config = dict(
    num_hidden_layers=17,
    hidden_size=448,
    n_experts=24,
    experts_per_token=3,
    d_expert=128,
    d_shared_expert=0,
    hidden_act='drelu',
    moe_layers=[1, 2, 3, 4, 5, 6, 7, 8, 9, 10, 11, 12, 13, 14, 15, 16],
    router_score='sigmoid',
    normalize_top_k=True,
    routed_scale=1.5,
    balance_loss=0.000804,
    balance_bias=True,
    init_std_router=0.00782,
    lr_router=0.0004,
    num_attention_heads=7,
    num_key_value_heads=1,
    head_dim=64,
    vocab_size=16384,
    norm='rmsnorm',
    norm_place='pre',
    norm_eps=1e-05,
    positions='rope',
    rope_theta=13900.0,
    rope_fraction=1.0,
    qk_norm=True,
    attn_scale=0.125,
    tie_word_embeddings=False,
    parallel_block=False,
    init='trunc',
    init_std_qkv=0.0274,
    init_std_o=0.0274,
    init_std_up=0.0274,
    init_std_down=0.0,
    optimizer='soap_variant',
    learning_rate=0.00266,
    lr_mult_qkv=0.5,
    beta1=0.95,
    beta2=0.99,
    lr_head=0.006,
    warmup_steps=85,
    schedule='wsd',
    decay_fraction=0.949,
    decay_shape='pow',
    final_lr_fraction=0.0,
    batch_tokens=65536,
    max_seq_len=512,
    doc_mask=False,
    train_tokens=579400000,
    max_steps=8841,
    dataset='wikipedia_en',
)
Below are experts of layer 12 (counted from 0) of a mixture-of-experts language model. Rows are named router (the router's row for the expert) and show model dimensions 64-127. Each number is 128 + 24 x the weight over its row's rms, rounded and kept within 0 to 255. Numbers have three digits each.
After each expert's rows: "mostly gets" lists some tokens that are sent to it at least half of the time. This comes from a sample of Wikipedia text that the model never trained on.

# expert 6
router:143121130093095122176138102185117110115091131168164102131101138112127129150140133136082156122104152120136117154145129105127163124138151150126111118139170159130157116165127138105097142119143187
mostly gets: ".6", ".3", ".7", " (2", " 26", " (6"

# expert 9
router:139147098104113120156099097118093097110149112116142110132123133129106120142063155149106098099123166127128117104106127133108168120117125123167145143104116120110115107157111130118144160153128121
mostly gets: " (S", " (C", " (A", " (L", " (P", " (M"

# expert 5
router:149153136096120127122116105123076165160084148147136121114106110098130148146097139114098123137112125104108141167106116114116166143131091123141144129136086114146142054148090079128151150154164145
mostly gets: " •", " &", "-", "',", " v.", "frac"

# expert 13
router:097144156092126068125150110105109097135125117138173141122128137140100129125066113121094151134132165134142136122138103153125173139139147121161175111142099147122131120136132127112121142147144135
mostly gets: "|", ":", " |", "s:", " by:", " ·"

# expert 19
router:130105168110129076166148094152072096152142126154142128148113166079094148155108123152081137116109117111116109185101104111102123107157141139117149099118165129138154105159130093126192176157101128
mostly gets: "s.", "es.", "ed.", "ing.", "er.", "y."

# expert 2
router:144143118138139120142156139116157171121137172131133099109139099093089149131096131146119102087143098091106156119130143114150157152146127125139142130116109134131169100133074123113099102105140108
mostly gets: " Preceded", " Votes", "Personal", " Succeeded", " Candidate", " Total"

# expert 10
router:123161138112118110153129096088121138155126181110153112152114139138128157151099173121119111101114124136149118144101123156110121135157159130131174103112138123134193107130117091146096133154095122
mostly gets: " York", " Army", "ville", " States", " Angeles", " Lemmon"

# expert 23
router:132148139107064129092118064146152139169166137086151105119144150108116136129115112153107134109144151106123079160095120115124149155123157107135099109182110186148148128157132099137113125106111144
mostly gets: " during", " until", " that", " through", " to", " where"

# expert 4
router:117149143078145128140153129119109122158114144136123132129134126145106127130115128175145099116118103102134096156080124108147175118126138136192112122100135107120160112164103120165077151105106159
mostly gets: " information", " development", " design", " JPL", " Candidate", " health"

# expert 17
router:124178113125126119139138122111120096107127113088153100069135149102152153106092113157143088104109142113138136147120098126122114100134121123136108146118180108099143104115113162134154126150091104
mostly gets: "\n", "==", "===", " ==", " ===", "===="

# expert 12
router:140105105087065134139106110100094119095105128134157115140134145120146131139081150143078122135099140099127132175089107153103180110174133126150154088123165138141122113149115099150134167135148149
mostly gets: " –;", "°N", " —;", "|---|---|---|", "|---|---|---|---|---|", "|---|---|---|---|"

# expert 14
router:151153126108101163153132080101141151159126120125169138125137120134133132153151141168110115143095133127112123131118128169143170111121107121189131117141126157125141101137137120096126170130103128
mostly gets: " JPL", " DF", " MPC", " FW", "°W", " Votes"

# expert 11
router:147165129098122095104125124117096123116122135125133137144122133107140187128117130109137143156143138154146125155143092133119111154141157092137127107155098164119151094164149143109149141120078137
mostly gets: " William", " Robert", " Richard", " Michael", " David", " Henry"

# expert 16
router:122106140158122099098128113117120142129105142103128099115091158136114148127120156114087129150125135140126120102116117148093147097151127142140157161132125137136153097155092132130138158135094127
mostly gets: "ñ", "ș", "è", "que", "gar", "ola"

# expert 7
router:129129125086115100161138134095112106152136128115152119148126117100124151120115102116091128142094130126123166135127173146097139145118157157119134128140120146078154113187165137141129117118123120
mostly gets: " Chris", " ITA", " GER", " CC", " FRA", " Steve"

# expert 22
router:139147174124112093146122075161104122113139149138142087140138134082118166143087127127137093118115107144104107108110143152132141141124111105175133146115146126116151106164120097141110184144130139
mostly gets: " The", "The", " the", " \"The", " Royal", " Central"

# expert 18
router:116166155111094098107143113142130140104079142137172097088079129100115140138132141102140090135109151129088120132094112131124139107109127104157157144128164144103151112180109149149135158091117101
mostly gets: " this", " its", " their", " such", " more", " new"

# expert 21
router:090161106119101133168142111181126108108126089101133124159089129112140138153090121130124108165121150115114141122087166087080175104168125099179163131184119108165140111189111115136105129138124154
mostly gets: " f", " T", " Th", " h", " H", " Sh"

# expert 3
router:146176108117122114105177101154136196148109154131134101113146134115143136141102140175072093142108139131122140161127130130104124146150136121116120139159101137156181105150120132116103121110135136
mostly gets: " at", " is", " in", " from", " of", " on"

# expert 8
router:119130143092114097112123057117075105092132147137151113126133088087136120110068145145130141162108136147086109115105125175120091120134099111150105120150092115115135095170169158157149122095092155
mostly gets: " Mor", " Marc", " Hu", " Sir", " Mac", " Mc"

# expert 15
router:093151137102100132134133093088079109134119138131127098105089161085135127138113137163080142150080114160152159156090120160115142123171127172123128099147156114143154142133103081178141159147139118
mostly gets: " film", " company", " album", " song", " television", " group"

# expert 1
router:102184127112120112109145125159135135131112111158151120107123117118136143138128144142085151099113125124119170167120116120127130132116134164149177093160117130164161076120104144134153161172143162
mostly gets: " but", " and", " they", " who", " it", " would"

# expert 0
router:144108134073103103129134124099110136113130153152120090116142109114111107127123123150083147098145143118177121137111121136089146114146114134154113107115130144133144143154092133166125141114152130
mostly gets: " mon", " foot", " ro", " min", " pl", " bl"

# expert 20
router:153130168121091140108147131158164161172111116139157126117114126099132112155140104168095129121089122104123148157117123185126137129173098136144160110136182159132121112145131078189129130151131148
mostly gets: " years", " days", " million", "ations", " in)", " km"